{"n_experts": 256, "router_score": "sigmoid", "balance_loss": 0.0161, "num_attention_heads": 8, "positions": "rope", "qk_norm": false, "init_std_qkv": 0.0375, "init_std_o": 0.0, "learning_rate": 0.00983, "max_grad_norm": 2.0, "warmup_steps": 200, "schedule": "wsd", "decay_fraction": 1.0, "dataset": "wikipedia_en"}
Below are experts of layer 9 (counted from 0) of a mixture-of-experts language model. Rows are named router (the router's row for the expert), gate (a neuron's input weights, with its number), up (a neuron's input weights, with its number), down (a neuron's output weights, with its number) and show model dimensions 192-255. Each number is 128 + 32 x the weight over its row's rms, rounded and kept within 0 to 255.
After each expert's rows: "raises" lists some tokens whose logits its average output raises strongly, later layers aside. This comes from a sample of Wikipedia text that the model never trained on.

# expert 238
router [127 135  52 119 123 131 175 128 144 104 113 162 106 131 110 131 133 130 128 142 170 136 156 169 126 129 144 123  70 157 127 147 104 119 115 143 123 123 125 123  77 135 137 174 142 135 147  97 121 138  80 124 159 146  78 130 121 115 198  98 157 115 123 120]
gate0 [171  78 129 114 150  81 164 172  95  94 162  99 141 138 115 121 110 127 147 149 110 145 170 165  83 126 184 156 101 150 140 163 119 136  86 178 171 128  78  77 118 111  39 159 126 170  88  99 120 139 132  95 161 142  64 154 138 113 197 124 142  79 129 132]
up0 [142 169  82 128  41 127  98 120 137 152 137 161 147 108  88 104 204 147 126  80 141 148 145 103 165 151  89 128 152 122 149 134 185  89 189 123 126 151 214 136 120  72 118 121 130 117 102 161  87  95 126 147 102 145 140 157 164  99  87 164 135 186 128 140]
down0 [186 138 118 157 133 105 127 112 151 180 143 120 145 167 145 168 104 126 126 138 114 136  86 184 119  87 122 103  95 148 115 162 136  68 120 120 155  91  41  48  84  70 114 138 183 150 140 112 124 116 154 182 103 129  90 139 136 138 158 166 161  81 153 145]
raises: " and", " R", " S", " T", " V", " W"

# expert 21
router [110 101 120  77 117 165 167 151 112 109 130 199 121 126 184 137 126 187 123  89  78 166 147 107 127 170  83  96 116 147 147 103 194 109 145 146 112 103 100 174  99 136 101 155 111  92  84 151 103 165 159 122 158 135 143  98  91  53 124 103 112 138 159  97]
gate0 [151 197 106 125 170 143 119 161 153 155  88 170 161 128  89 185 127  56 100 115 157 146 136 143 114 181 114  95 149 140 145  98 108 133  97 104  56 151 132 138 182 133 112 152 136 123  96 147 171 127 143 202 105 160 137 136 114 158  87 156 215 103 107 109]
up0 [184 129 106 101 131 146  89 178  63  98  93 153 146  66 113  93  65 114 101 114 124  63 151 148 116 128  75 144 111 188  87 101 108  92 182 143 108 135 117 159 134  82 125 108  90 154 117 102 126 161 133 137 178 140 118 171  92 115 114 135 141 108  92  77]
down0 [100 148 141 137 107 148 114 146 143 113  99 156  77  70 120 116 123 122 108 126 124 189 128  82  63  96  89 101 106 158 118  98 104 101 117 215 126  99 164  67 162  86 101 142  97  85  68 200 110  53  95 130 159 127 147 182 151 127 188 127 109 162 118  74]
raises: "2", "1", "9", "20", "4", "7"

# expert 96
router [134 118 133 138 128 118 156 134 128 140 151 141 134  97 135  87 163 155 129 155 150 133 160 180 130 139  80 153 144 137 122  95 122 104 108 140 127  58 106 197 130  91 162  63 143 133  75 156 103 165  97 129 168 156 131  67 102 126 155 103 209 166 138 132]
gate0 [107 145  79 147 116 127 139 160 115  99  72 174 141 121 129  58 134 139 159 119 120 126 112 131 161 130 154  73 158 102  95  95 145  75 185 143  83 121 115 135 144 109 114 131 122 127  99 145 133 162  91  43 113 193 127 100 139 118 130  91 142 130 122 145]
up0 [129 136 168  80 184 174 143 118 161 158 184  99 146 183  91 112 109 117 115 109  81  58 109 123 153  91 213 122 154 125 132 139 116 150 109  96 169 148 112 150 129  92  75 157 112 172 170 103 149 138 190 184 128 130  89 148  74  87 117 204 107  73 139  69]
down0 [183 101 147 113 165 121 167 150 139 133 157 142 104 148 134 201 151 111  96  65 107 154 199 193 129 140 134 147 143 118  80 139 121  99 160 110  81 136 108 119  97 131 114  85 186  95 103 166 101 121  88 205 158 123 146 171 171 123 153  81 189 118 146 110]
raises: "otten", "ide", " place", " count", "entry"

# expert 147
router [126 120  98  84 178  87 146 115 106 115 114 172 121 102  99 116 150 124  87 144 136 104 145 179  86 167  66 170  88 139 184 101 129 135 150 180 124  94 123 255  67 130 140 129 112 130 140 169 119 172 126  90 140 143 143  56 179 105 158 142 124 105 169 141]
gate0 [ 74 145 168 114 130 169 108  99 107 163 187 167 149 131 145 180 179 162 139 140 138  90 133 137  40 200 128 161 174 138 178 105 191 178 111 151  96 117 143 121  95 124 122 159 120 128 115 163 159 106 160 139  72 180  92 123 137 163 157 131  85 142 104 158]
up0 [107 125  90 160 118 177 132 115 109 104 141 115 193 141 136 116 136 145 111 182  85  85 140 186 177  87 150 156 202 134 148 140 124 118 101 121 148 121 169 135  61  39 153 164 130 171 126 199 146  90  71 108  76 106 135 137 192  65  63 124 161 131 175 157]
down0 [134 169 179 153  83 146 105 115  83 126 133 141 108  92 153 161 175 132 136 114 135 140  98 129  90 116 182 133 101 118 122  79 108 144  94 161  99 141 114  79 167 133 144 106 169 108 109 172 130 138 127 118 126 186 153 100  90 160 110 118 127 151 105 151]
raises: "-", "- St", "- M", "- F", "- S", "- C"

# expert 224
router [107 140 104 160 111 117 102 195  82  64 129 150 167 108 109  96 161 169 127 122 138 120 149 195 112 194  95 147 137 164 172  86 113 161 143 110  81  87 103 221 117 140 124 140 177  97 118 140  98 196 105 119 120 130 105 103  70 109 150 150 125 157 156 146]
gate0 [147 171 132 106 119 130 113 151  94  91 122 147 213  47 158 138 124 153 111 137 164 114 171 122 134 148 137 165 117 108 125 168 181  67 125 114 111 145  99 140 124  85 163  76 144 138  95 168 154 175 137 160 125  72 106  90  91  99 122 140 144 153 156  91]
up0 [113 157 191  80 147 112 139 131 133 123 178 154  99 137  92  96 109 145 140 124  36 115 110  73 131  89 113 193 159 123 122 148 156  96 121 159 151 143 145 141 133 133 167 153 117  99 194 138  86 135 162  47 120 137 132 102 181  97 128 165  61 124 140 156]
down0 [121 138  77 106 122 120 181 153 117  89 137 132 154 141 158 126 133  99 187 142  63  85 132  67 150 141  75  94  80 150  91 143 174 160 157  94  98  61 129 218  66 109 116 100 155  99 127 176 145 135 143 139 123 141 152 113  86 121 174  96 135 100 170 152]
raises: "rom", "rist", "urch", "amb", "arl", "oice"

# expert 49
router [120 115  90 184 116 132 151 133 194 109  91 170 115  84 154  56 111 132 129 101 149 116 178 186 111 198  80 190 135 110 132  90 147  95 127 121 135 128  94 133 142 185 147 136 123 142 116 185  54 144  95  94 155 103 106 116 151 103 152  82 187 135 184 122]
gate0 [110  87 151 109 113 112 117 139  96 140 140 199 117 111 173 103 110 133 123 132 139 161 122 142 171 136 147 162 188 137 154 122  78 104 142 133 128 127  76 177 145 131 196 183 137 126 138 152 155 106 123 149  95 138 113  76 132 102 147 134 153  94 125 135]
up0 [ 97  77 137  82 127 107 110  93  76 203 168 161 190 111 152 128  89 119  98 109 103 144  68 149 145 145 142 159 180 140 150 121 111 145 162 182 111 112  65 177 132 127 162 152 176 153 183 130 174 121 118 165  94 146 157  64 114 121 117 110 141  99 115 107]
down0 [160 170 138 146 100 156 133 185 160 100 126 157 134 147 104 161 158 139 209 135 185  72 134 165 113 159 146  83 181 128 109 110 128 137 136 205 117 123 139 121 194  85  74 155  79 194 114 128 145 120 104 142 129 171 145 163 152 218 137 135 149 148 132 112]
raises: "u", "im", "iv", "ives", "in", "ar"

# expert 195
router [ 99 110 125  99 143  97 144  94 121 119 168 140 141 105 172 103 126 141  82 105 125 105 122 105 121 171 114 152 131 123 192  94 114 103 112 180 138 112 109 137 122 130  97 123  90 143  74 193  86 139  82 137 141 178 167 104 113 117 126 152 127 105 127 105]
gate0 [169 123  93 116 108  99 137 110 179 126 173  70 137  81 165 130 152 120 100 135 148  74 176 154 114 128 156 138 153  68  96 102 137 164  86 140  95 133 135 105 146 120 101 119 160 133 114 107 168 108 172  80 130 106 120 124 114 206  93 133 167 134 190 139]
up0 [137 135 195 135 112 184 130 115 192 138 148 100 111  99 140 110  66 115  93  94 109 172 162 137  98 190 115 104 173 146 130 120 100 139  72 191 150 144 171 100 144 107 103  88 136 106 159 158 116  99 137  89 116 131  89 143  81  89  98 156 142  64 169 105]
down0 [138 106 113 131 133 118 118 130 126 124 173 118 143 126 139  21  46 131  59 157 156 140 139  99 193 132 109 126 160 115 114 150  93 135 130 159 147 109 114 170 120 120 202  82 179 153 149 120 119 191 159 209 153 109 130 137  87 118 144 105 150 105 131 145]
raises: ",", " on", " of the", " in", " of", " to"

# expert 41
router [ 84 113 106 125 122 121 147 115 125 120 137 144  88  78 118  99 170 199  75 161 177 112 177 175 110 154 102 152  90 119 159 135 161 121 145 126 150 145  94 146  72 154 131 136 152  35 119  84  68 135 102  90 157 139 138 101 107 133 153  81 135 137 170 182]
gate0 [149 143 127 143 148 152  99 163 104 135 162 136 112 127 177  91 172 150 122 162 151 119 159 139 127 131 145 119 132 156 184 166 202 134  96  97 157 150 153 152 147 138  89 110 145 145 152  98 101 157 124 147 146  77 228 201 119 111 190  76 130 123 131 131]
up0 [152 178 128 114 147 126  82 128 116 110 132 117 137 169  43  57 155 138 119 130 138 134  74 119 129 147 105  78 111 137 122  44  97 119 119 114 109 124 123 158 162 167 179 115  85 192  84  94 183 109  86  77 129 150  94 127 111 125 141 107 116 137 105 147]
down0 [118 129 145 113 115 121 124 154 108  90 153 124 133 160 144 161  92 125 182 138 175 146 202 123 115 128 116 171 147 173 111 122 112 146 112 156 169 158 148 134  88 152 123 206 155  82 173 129 107 130 173 167 107 145 125 182  92  76 213  74 138 145 134 155]
raises: "ier", "et", "er", "ist", "ine", "e"

# expert 138
router [ 76 140 125  50 118  66 128 154 120 118 108 128 105  85 124 117 132 173 124 131 162 110 171 104 117 154 115 162 130 150 142 143 162 100 106 113 123 103  93 150 131 160 172 179 143 123 112 148 109 202  66  76 138 139 141 112 125 112 154 110 117 153 153 133]
gate0 [ 88 173 119 112 157  67 124  65 100 108 126 160 140 117 120 116 169 119  88 110 170 132  68 169  81 158 165  82 159 157 135 117 167  86 113 189 148 156 114  94 119 182 209 118 155 168  84 114 138 177 111 116 176  88  71  84 132 188 131 128 126 104 151 110]
up0 [200  91 107 168 154 205 131 140 131 167  99 141 106 126 142  76 173 177 126 145  97 127 139 107 138  74 150 218  80 113 113 138  92  88 183 107 172 130 125  69 116 150 100 122 116 127 143 114 113  99  92 202  92 143 107 151 175  90  53 122 136 157  80  86]
down0 [172  79 194 158 120 169 102 133 134 177 134 133 139 113 124 131 129 124  75  52 129 138 185 114 114 126  88  75  95 120 136 116  99 143 145 144 138 139 127 175 191 153  23 127 120 149 125 174 146 128 139  90 180 145  95 147 128 207  81  58 120 122 139 109]
raises: "op", "isc", "ac", "ad", "ould", "il"

# expert 27
router [100 106 123 125 107  99 119 126  96 113  73 175 161  88 151  86 145 169 190 138  95 111 212 150 120 169 128 129 106  96 124  98 125  97 117 150 117 103 133 178  91 145 133 132  76  77 171 133  78 178  79  54 118 140 147 131 113  71 174 104 152 133 109 132]
gate5 [134 104 112 147  86 140 180 135 100 140 224 108 147  97 120  60 110 168 124  85 130 126 130 149 123  62 184 172 180 107 157 181  85 105 135 107  80 157 188 122  73  90  99 124 154 155 173 169 128 138 153 125 108  91 165 184 136 111 174 124  96  95 151 115]
up5 [ 96  83 127 179 119 131 102 110 188  99 154  75 131  98  92 171 145 131 111 165 112  94 124 104 122 195 148 148 154 144 164 129 198 122 139 107 110  92  92  67 134 143 124  88 128  95 170  86  84  68  83 127 144  94  52 129 209 113 114 117 160 116 174 145]
down5 [142 161  85 110  98 131 184  93 148 117 209 143  92 127 138 112 139 142 138 150 173 126 168 136 155 162 151 131 123 117  96 150 126 105  82 130  62 122 184 195 147 120 123 137 106 118 166 158 190 126  81 174 128 176 156 109 118 118 142  80 168 124  71 103]
raises: " It", "\n\n", " The", " They", " This", " When"

# expert 206
router [ 85 139 109 142 154 104 169 120 138 126 126 160  93 126 177  80  96 144 120 127 163  79 192 140 122 126  75 118 133 121 168  52 142 118 136 148 100  92 103 175  93 186 166 147 103  97 122 134 103 155  93 116 114 125 189  80 139  99 132 111 119  90 126 135]
gate0 [ 90 168 157 172 127  94 128 130 121 123 158 172 155 159  67  97 113 110  95 181 174 137 141 140 164 181 141 114 170 140 122 100 100 135  90 104 108 107 147 167 103 165 133 132 136 118 211 124 159 147 125 119 143 132 136  77  91 178 135  92  92  92 168 170]
up0 [124 138  91 148 160 132 144 176 146  72 125 159  97 177  83 114 115 118  63 123 138 163 133 121 171 151 132 137 156 160 122 122 127  79  84 132 124 109 130 114 144 172 125 141 155 157 140 156 178 129  60 120 141 113  74 103  87 142 217  82  89  97 154 193]
down0 [ 86 126  80 106 112 144 145 115 192 145  73 123 132 110 119 126 115 154 142 127 102 160 134 124 125 145  93 152 136 138 178 143  83 120 151 201 147 179 145  83  81 193 177 119  91 131 119 166 123 128 110 137 152 115 118  85 165 143  67 120 167  87 104  63]
raises: " m", " b", " res", "ol"

# expert 205
router [ 85 122 124 120 140  77 178 205 101 122 121 163 102  89 102  66 143 172 134 190 154 127 110 150 103 154 101 153 132 151 154 101 161  83 150 196 111 119  84 153 139 149 140 166 103 148  98 147 111 191  72 108 119 127 136 122 133 102 102 136 121  96 187 150]
gate0 [136 118 129 120 120 158 165 158  96 147 148 124 138 150  98 146 103 122 157 172 135 180 123 111 146 160  81 179 129 101 174  92 106 122  82  96 152  32 150 130  97  38 175  68 131 130 116 137 218 120 135 189 145 169  87 166  93  62 130 103 138  76 143  86]
up0 [104 112 139  90 134 138 124  74 110 129 120 110 121 186 152 157 118  71  55 175 154 132  86  83 112 139 122 145 145  62  74 129  87 123  89 147 103  92  59 128 134 126 156 107 140 112 136 111 148  78 177 105 178 112  87 119 138  94 116 134 180 138 126 158]
down0 [129 135 162 130 153 154  73 133 191 133 118 132  98 134 125  58 103 169 111 107 121 107 138 128 107  72  92 128 109 201 146 144 176 118 134 168 152 119 125 134 130  85 105 133 126 102 137 183 104 140 110 100 169 133 185 198  80 125 152 119 132 101 136  85]
raises: "ow", "ew", "ost", "us", "og", "ov"

# expert 161
router [120 103 115 119 142 102 134 127 101  80  71 125 118  80 119 127 131 167 129 145 138 114 180 160  90 165  97 147  99 176 185 106 112  63 164 169 112  74 106 164  79 136 123 148 144  80 136 151  81 102  85 115 152 138 108  97 111 129 142 110 153 137 133 136]
gate0 [126 156 100  18 158 120 144 141 113 122 159 116 131  64 117 123 136 192  89 111 194  84 122 183 139  79 163  91 116 164 174  65 146 109  63 160 132 148  80 143 155 149 123 163 163 149 144 158 158 121 160 166  96 150 122 125 140 146 131  96 130 113  99  85]
up0 [131 141 177 202 137 107 182 114 112 136 134 141 113 142  44 144 203 159 168 151 118 158 112 116 134 159 174 141 166 149 129 115 122 167 104  80 103 133 133 184 124 125 107 134 159 126 147 112  75 148 139 116 170 106  68 116 137 119 134 135 148 139 125 129]
down0 [133 148 128 175 141 110 101 133 137 128 125 155 114  77 136 105 158 153  83 146 116 141 120 160 131 150  88 124 132 179 184  93 119 113 144 179 105 126 194 134 135 109 172 168 153 116 137 168 102 106  87  87 136 117 171 145 145 142 190 108  43 157  87 156]
raises: "ledge", "away", "-language", "etime", "eta"

# expert 230
router [ 52 114 135 100 124  85 149 143 107 125 127 170  77  87 148 116 147 189 142 114 127  83 134 121  66 158 103 168 111 197 162 115  76 116 134 220 113  76 119 143 105 121 146 148 109 118  96 150  40 161  68 134  98 150 115 140 114  75 132  96 159 119 171 115]
gate0 [144 105 122 107 186 124 103 109 152 110 149 135 105  90 177 116 147 167  87 143 129 117  92 128 125 121  76  97 155 117 119 170  93  88 107 106 198 124 129 192 151 100 135 158  96 128 116 163 147 149 129 126 109 131 142 129 149 147 148 107 166 142  31 110]
up0 [172 135 118  96 128  99  96  97 160 143 122 143  58  99 175 104  78 146  58 153 164 121  87  81 131 140 103 139  93 114 171  90  73 143 171 141 124 171 103 132 141 159 135 135 155 172  59 104 105 116  92 120 110 140  95 137  92 211 103 156 161  91  81 174]
down0 [147 153 109 157 129  50 129 131 165 153 130  84 125 161 189 156 106 147 180 111 116 111 146 168 112 117 126  86 127 155 139 180 104 161 161 148 141  94 188 109 141 117  81  76  56 139 129 185 111 161  90 124 183 153 131 123 139 201 120 124  71 122  83 165]
raises: "ah", "is", "ur", "arn", "ar", "ay"

# expert 1
router [136 122 121 136 144 102 134 100 153 138  51 149 114 122 117  73 162 126 171  99 125  71 130 103  79 156 143 176 103 159 175 135 149  91  84 209 127 125 141 184 130  99 101 127 101  90 155 169 101 142  71 126 198 162 140 120 117 142 144 104 137 158 196  82]
gate0 [120 117 130 162 201 103 157  89 103  96 191 117 129 168 142 105 144 138 179  70 117  83  67 106  96 165 141 176 131 152  84 101 133 168 152 149  45 113 160  94  56  99 158 115 137 124 159 130 109 146 147 167 137 114 149 130  69  98 116 141 115 179 129 104]
up0 [111 121 151 107 126 159  98 148 131 116 221  73 104 111 115 110 201 105  96 191  79 137  72 148 132 109 145 185  82 133  59 143 135 112 158 154  66 164 134 146 118  94 127  83  87 116 121 175 154 159 138 127 142 168  69 108 117 139 171 114 130 115 107 112]
down0 [147 115 122 120  95  74  71  85  95 103  88  94 121  86 166 146 158  78  90  91 150 128  68 108 134 149 120 158 171 154  94 139 139  42 120 110  83 113 133 116  84 130 126 106 135  83 105 157 112  89 211 126 143 137 148 125  92 145 109  83 133 126 177 154]
raises: "l", "el", "u", "te", "ar", "ol"

# expert 47
router [ 85  59 128  81 164  97 178 148 142 106  98 140 150  43 160 125 142 164 131 153 141 124 150 169 123 139 122 190  74 168 109 133 129 127 153 144 102 130 134 138 134 136  53 150 127 131 106 143 105 169  77 112 170 134 147  88 152  94 148 146 148 130 158 101]
gate0 [ 83 175 165  88 140  52 148 148  97 100  83 117 103 110 156 130 149 227 107 154  94 102 147 195 171 109 102  80 151 228 106 101 186 152  84  94 109 126 122 174 136  84 111 135 135 136 110 200 118 185 124 114  90 101 150  73 136 132  94 143 131 156 152  40]
up0 [125 139  84 114 112  63 109  90 100 155  74 106 143 130 119 124 165 139 110 158 142  74 151 193 136 120  15  97 104 134 113 113 167 148 132  83 103 137 133 162 165 110  50 127 100 118 148 135  96 186 157 161  96 123 160 100 129  99 135  87 124 138 155  56]
down0 [140 144  91 127 104 113 122 125 116 129 125 119 159  94 108 155  60 139 124 112 158 167 100  86 111 135 150  72 131 127 121 111 135 132 148  91 146 125 179 166 109  96  74 111 130 151 100 166 103  80 100  90  94 113 138 149 102  84 129  91 174 104 113 111]
raises: "AP", "AM", "ER"

# expert 231
router [ 69 131 104  89 130  62 192 171  83 115 100 191  79  60 129 105 145 184 104 154 118 107 114 125 119 164 130 160 135 200 158  83 115  70 143 173 121  86 105 152 144 145 100 145 112 136  97 196 103 219  79  95 114 143 131 117 138  85  87 154 128 115 174 106]
gate0 [175 110 165 134 138 150 134  99 166 145 201 137 157 194 150 125 111 112 127  96  84 111 133 161 126 134 165  50 124 119 145 118 125 115  83 133 105  96  94 185 120  94  95  95 149 108 125 102 150 163 153 175 143 139 132 140 149 105  85 102 189  87 140 140]
up0 [171 157 175 125 144 120  98  87 138 164 204 111  66 171 100 143  95 148 124 130 132 100 135 140  94 119 157  75 109 177 122 135  76 159  83 126  81 118  92 163 115 113 117 129 120  88 110 104 113 187 163 126 156 109 105 135 140 118 119 108 188  80 128 136]
down0 [155 168  96 115 146 102  79 189 137 156 155  80  44 170 112 101  95 218 104  92 164 131  75 148  91 138 132 116 116 170  97 138  93 103 103 151 132 200 174  98 124 127  82 159 137 151  98  57 160 155 167 154  94 108 123 111  69 109 102 118 149 161 114 160]
raises: "ec", "eth", "uk", "ax", "irk", "id"

# expert 69
router [114  84 139 124 122  87 146  87 129  84 121 170 143  89 147  99 167 133 143 147 119 106 184 182 110 139  96 126 115 135 137 132 154 105 128 182  78 125 116 179 107 141 113 122 112 129 125 132  98 184 119  77 181 101 152 122 133  90 170 142 125 116 174 165]
gate0 [ 94 145  93 154 147 181 163 103 129 201 143 108 141 131  78 111 141 107 149 175 122 139 136 148 101 141 175 166 152 164  96 178  84 138  97  87 159 105 121 118  99 124 149 149 113 119 173  91 120 125 159 138  73 198  93 102 111  94  70 118 126 111 116 128]
up0 [ 56  91 109 140 104 140 154 121 114 137 100 112  89  77 101 111 128 154 158 160  72 139 139 157 139 104 167 134 121 170 138  76  87 133 129 117 101  94 117 138  59 160 101 122 110 157  59 118 139 155 106  83 170 117  69 111 187  86 177 149  94  89 162 120]
down0 [189  89 170 158  98 135  74 124  86 138  68 141 129 142 148 156  94 123 215 147 102 148 159  95  92  67 163  78 140 139  90 139 167 117 119 117  63 113  83 112 118 117 103 110 120  83  56 149 129 192 196  78 183 109 197 179 139 117 122 171 120 177 165 132]
raises: "-S", " III", "-D", "-J", "-M", "-G"

# expert 149
router [149  76  71  97 127 131 170 106  65  31 126 156 142 148 143 169 109 179 137  95  86 118 118 119 168 168 137 171 145 156 190 118 137 125 181 124  89  33 169 183 121 143 114  98 111 118 106 159  96 113 147 135 131 170 145 132 111  98 154 133 142 118 132 122]
gate0 [133 109 152  57 142 167 119  94 147  62 155 121  19 174 102 124  83 136 169 129 123 131 131 147 122 150 132 144 132 138 104 154 105 123 112 127 151 141 127 138 146 114 128 180 145 142 126 159  91 106 176 118 195 174  90 147 105 123 149 150 134 102 143 161]
up0 [138 142 128  64 140 165 106  98 105 102 150 158  66 125  89 118 172 148 149 124 106 116 140 101 112 151 167 140 135 130 126 179 133 113 129 147 150 142 110 186 114 110 111 157 146  75 123 172 100 155 175 146 162 150  77 154 123 132  88 133  71 124  82 142]
down0 [103 245 151 109  68 103  97 152 160  93  93 106 147  52 139 124 169 153 132 188 171 144 156 163  69  94 123 110 172  96 117 145 156 127 155 106 117 110 104 104 120 126 127 103 190 132 118 134 147 130 157 114 117 137 113 118 150  92 132 105 106 124 141 150]
raises: "ew", "ow", "al", "on", "up", "ac"

# expert 217
router [ 77 132 119  56 122 114 147 137 123 102  87 149 120 114 114 107 181 141 117 148 149  43 129 173  92 202 100 179 128 182 213 107 103 107 152 174 143  97 103 157 131 125 145 150 110 115 111 165 108 154  86 108 157 120 129 127  81 118 118 147 126 115 190 137]
gate0 [100 160 148  95 111 124 123 134 121  80 141 130 131 144 151  50 144 126 124 170  68  64  96 212 128 123 138 110 150 124 205  73  91 144 159 196 172  82 125 133 145 130  65 143 175 107 127 142 159 109 130 140 130 122  81 165 122 128 131 131 137 173 161 117]
up0 [115 160 138 107  89  92  78 104 152 143 146 136 196 141 118  84 103 159 135 189 121  85 104 168 117 129 102 132 196  91 165  98  91 175 151 103 141 101 108 174 155 147  96  92 142  86 130 126 138 136  73  96  78 157 102 123  81 158 129 136 141 171 159 105]
down0 [121 158 148 147  81 126 124 135 169 163 141 161 133 169  83 125 109 127 166  92 132 119 142 123 141 181  79 105 117 129 199 107 106 136  98 131 134 155 100 158  87 120 151 119 162 192  87 120 115  89  87 148 129 175  96 170 137 114 136 135 162 136 125 163]
raises: "hu", "ion", "im", "immer", "ero", "in"

# expert 154
router [148 128 118 102 113 125 156 115 137 133 130 186  99  87 135  75 154 103 130 174 137 116 179 170  99 141  74 149  61 201 132 116 105  87 195 156 104 105 106 154  64 161 110 148 117  98 130 112 124 138  95 109 136 170 146 120 140  99 168 141 153 121 140 187]
gate0 [140 142 106 150 157 105 177 142 140 129  93 127 128 113 137  70  71 128 140 153 103  99  44 155 162 173 103  90 112 147  90 143 113 146 145 115 141 140 105 142 103  75 142  78 135 148  85 109 146 175 157 129 191 125 148  94 158 127 173 110  98 145  62 130]
up0 [114 126  95 108 132 133 126 103 180 167 152 124  84 141  76  77  95 145  95 117 136 130 109 100 113 134 136 133 139 126 165 126 128 100  99 133 162 108 140 122 164 151 172 156 129 101 155 166  76  90  85  94  73 122  95 176  66 122  99 127 103 184 132 186]
down0 [124 159 122 144 103 118 112 141  77 118 150 147  79  30 109 149 235 118 108 143  98 114 152  99 140 119 104 107 148 158 106 137 161 186 158 130 161 155 139 142 121  82  81 114  97 109  79 156  96  91 130 148 110 148 155 111 137 147 140 171 127 132 169 203]
raises: "ot", "o", "ec", "or", ".", "on"

# expert 227
router [ 88  78 123 144 130 108 134 126 132 106  85 174 145  62 147 136 156 149 120 150 144 109 212 187  87 159 151 143 109 120  99 145 121 101 123 163 128 126  91 129 133 130 162 156  84 137 138 119 110 145 120 140 144 143 105 125 140 128 145 132 147 136 122 157]
gate0 [110  94  96 205 146 114 125 121 124  96  70 170 126 138 160 121 122 148 135 134 117 106  99 153 127 135 103 142 172  89 102  80 172 138 127 102 103 152 101 101 151 169 118 157 161 101 139 137 154  61 147 106 102 131 173 148 118 186 203 116 127 177 160 102]
up0 [148 167 117 102 130  73 136 116 140 164 141  75 111 118  86 177  63 194 166 171 126 160 175 131 110 137 175 137 192 148 137 190 121 109 171 134 189 141 135 144  94  79 160 126 137 110  73  70 148 200 111 108  62 101 127 147  97 126  52 141  70 154 102 148]
down0 [171 135 112 115 162 100 149  80 129 121 106 135 102 123 123 150 144 132  55  66  75 123 180 170  86 142 121 131 103 139  78 125 113 141  80 146 160 171 179  86 149 114 113 148 127 178  84 133 172 174 133 175 142 117 128  93 114 122 191 147 148 110  84 147]
raises: ",", " and", ".", " to", " on", " in"

# expert 130
router [139 128 141 111 151 147 125 134 126 132 103 139 127  86  87 114 132 184 117 125 174  69 183 101 129 108  66 132  72  90 150 118 137 141 121 147  88 123 158 208 112 113 113 167 143  98 172 130  52 179 141  92 157 143 154 113 102 107 119  99 196 116 205 147]
gate0 [159 160 113 108 161 115  94 157 159 106 177  97  65 159  91 157 154 108 123 122  90 129  98 154  95 124  82 147 109 123  37 112 112 151 137 140 181 119  76 109 145  86 201  86 101  82  97 161 112 156 140 162 112 156  92 170  98 117 112 118 125 167 176 129]
up0 [116 159 131  74 151 108 139 193 151 109 100 125 109 124  79 154 122 128 139 119 142  98 108 137  67 117 110 154 144 125 131 116  97 156 131 202 143  92  96 102 163 118 198  52 187 104 122  90 132 208 152 128 121 132 125 162 137 127 135 169 124 146 186 140]
down0 [119 159 142 146  69 156 149 137 113  95 172 131 134 122 146 138 137 119  84 124 162 112 159 151 120 157 136 105 140 106 129  84 143  66 168 165  86 126 126 120 126 121 177 141 167  83  97  85  92  44 154 134 168  80 109 117 162 127  82 150 166 150 138  92]
raises: ",", " and", " (", " on", " at"

# expert 37
router [165 121 146 112 114 128 141 105  87  49 101 175  94  72 123  84 122 191 113 123 165  82 179 108 141 141 135 142 128 136 172  56  99 107 120 194 121  77 138 203  92 138 102 150 117 127 147 142 119 160  85 150 135 127 109 106  69  72 106  63 170 129 151 100]
gate0 [154 182 158  92 111 136 131 129  60  88 130 105 185 150 162 168 105 187 128 171 173 140 121  93 123 176 162 104 141 121 131 116 112  89  86 170 122 137  96 152 107 165 107 134  89 179 119 168 123  90 108 127 136  88 176 171 131 188 119 130 166 150 148 124]
up0 [124 105 149 127 122 125 142  80 138 129 122  89  82 121 102 175 160 120 159 141 166 122 110 160 146 101 123 213 104 144 125  32 130 106  98 132 100  84 158  78 143 170 154 135 139 140  85 155 154 161  88 116 113 129 104 151  95  87  80 127 151  39  97 140]
down0 [120 154 114 110 122  58 113  94 157 105 117  63 205 129 114 146 170 100 138 154 149 157 166 186  82 144 158 165  80 133 112  93 114 112  86 123  97 150 134 112  57 126 152  94 142 151 108 155  71 170  59 142  88  92  62 167 169 152  96  81 116 122 125 124]
raises: "Play", " played", "6", "5", "i |", "0"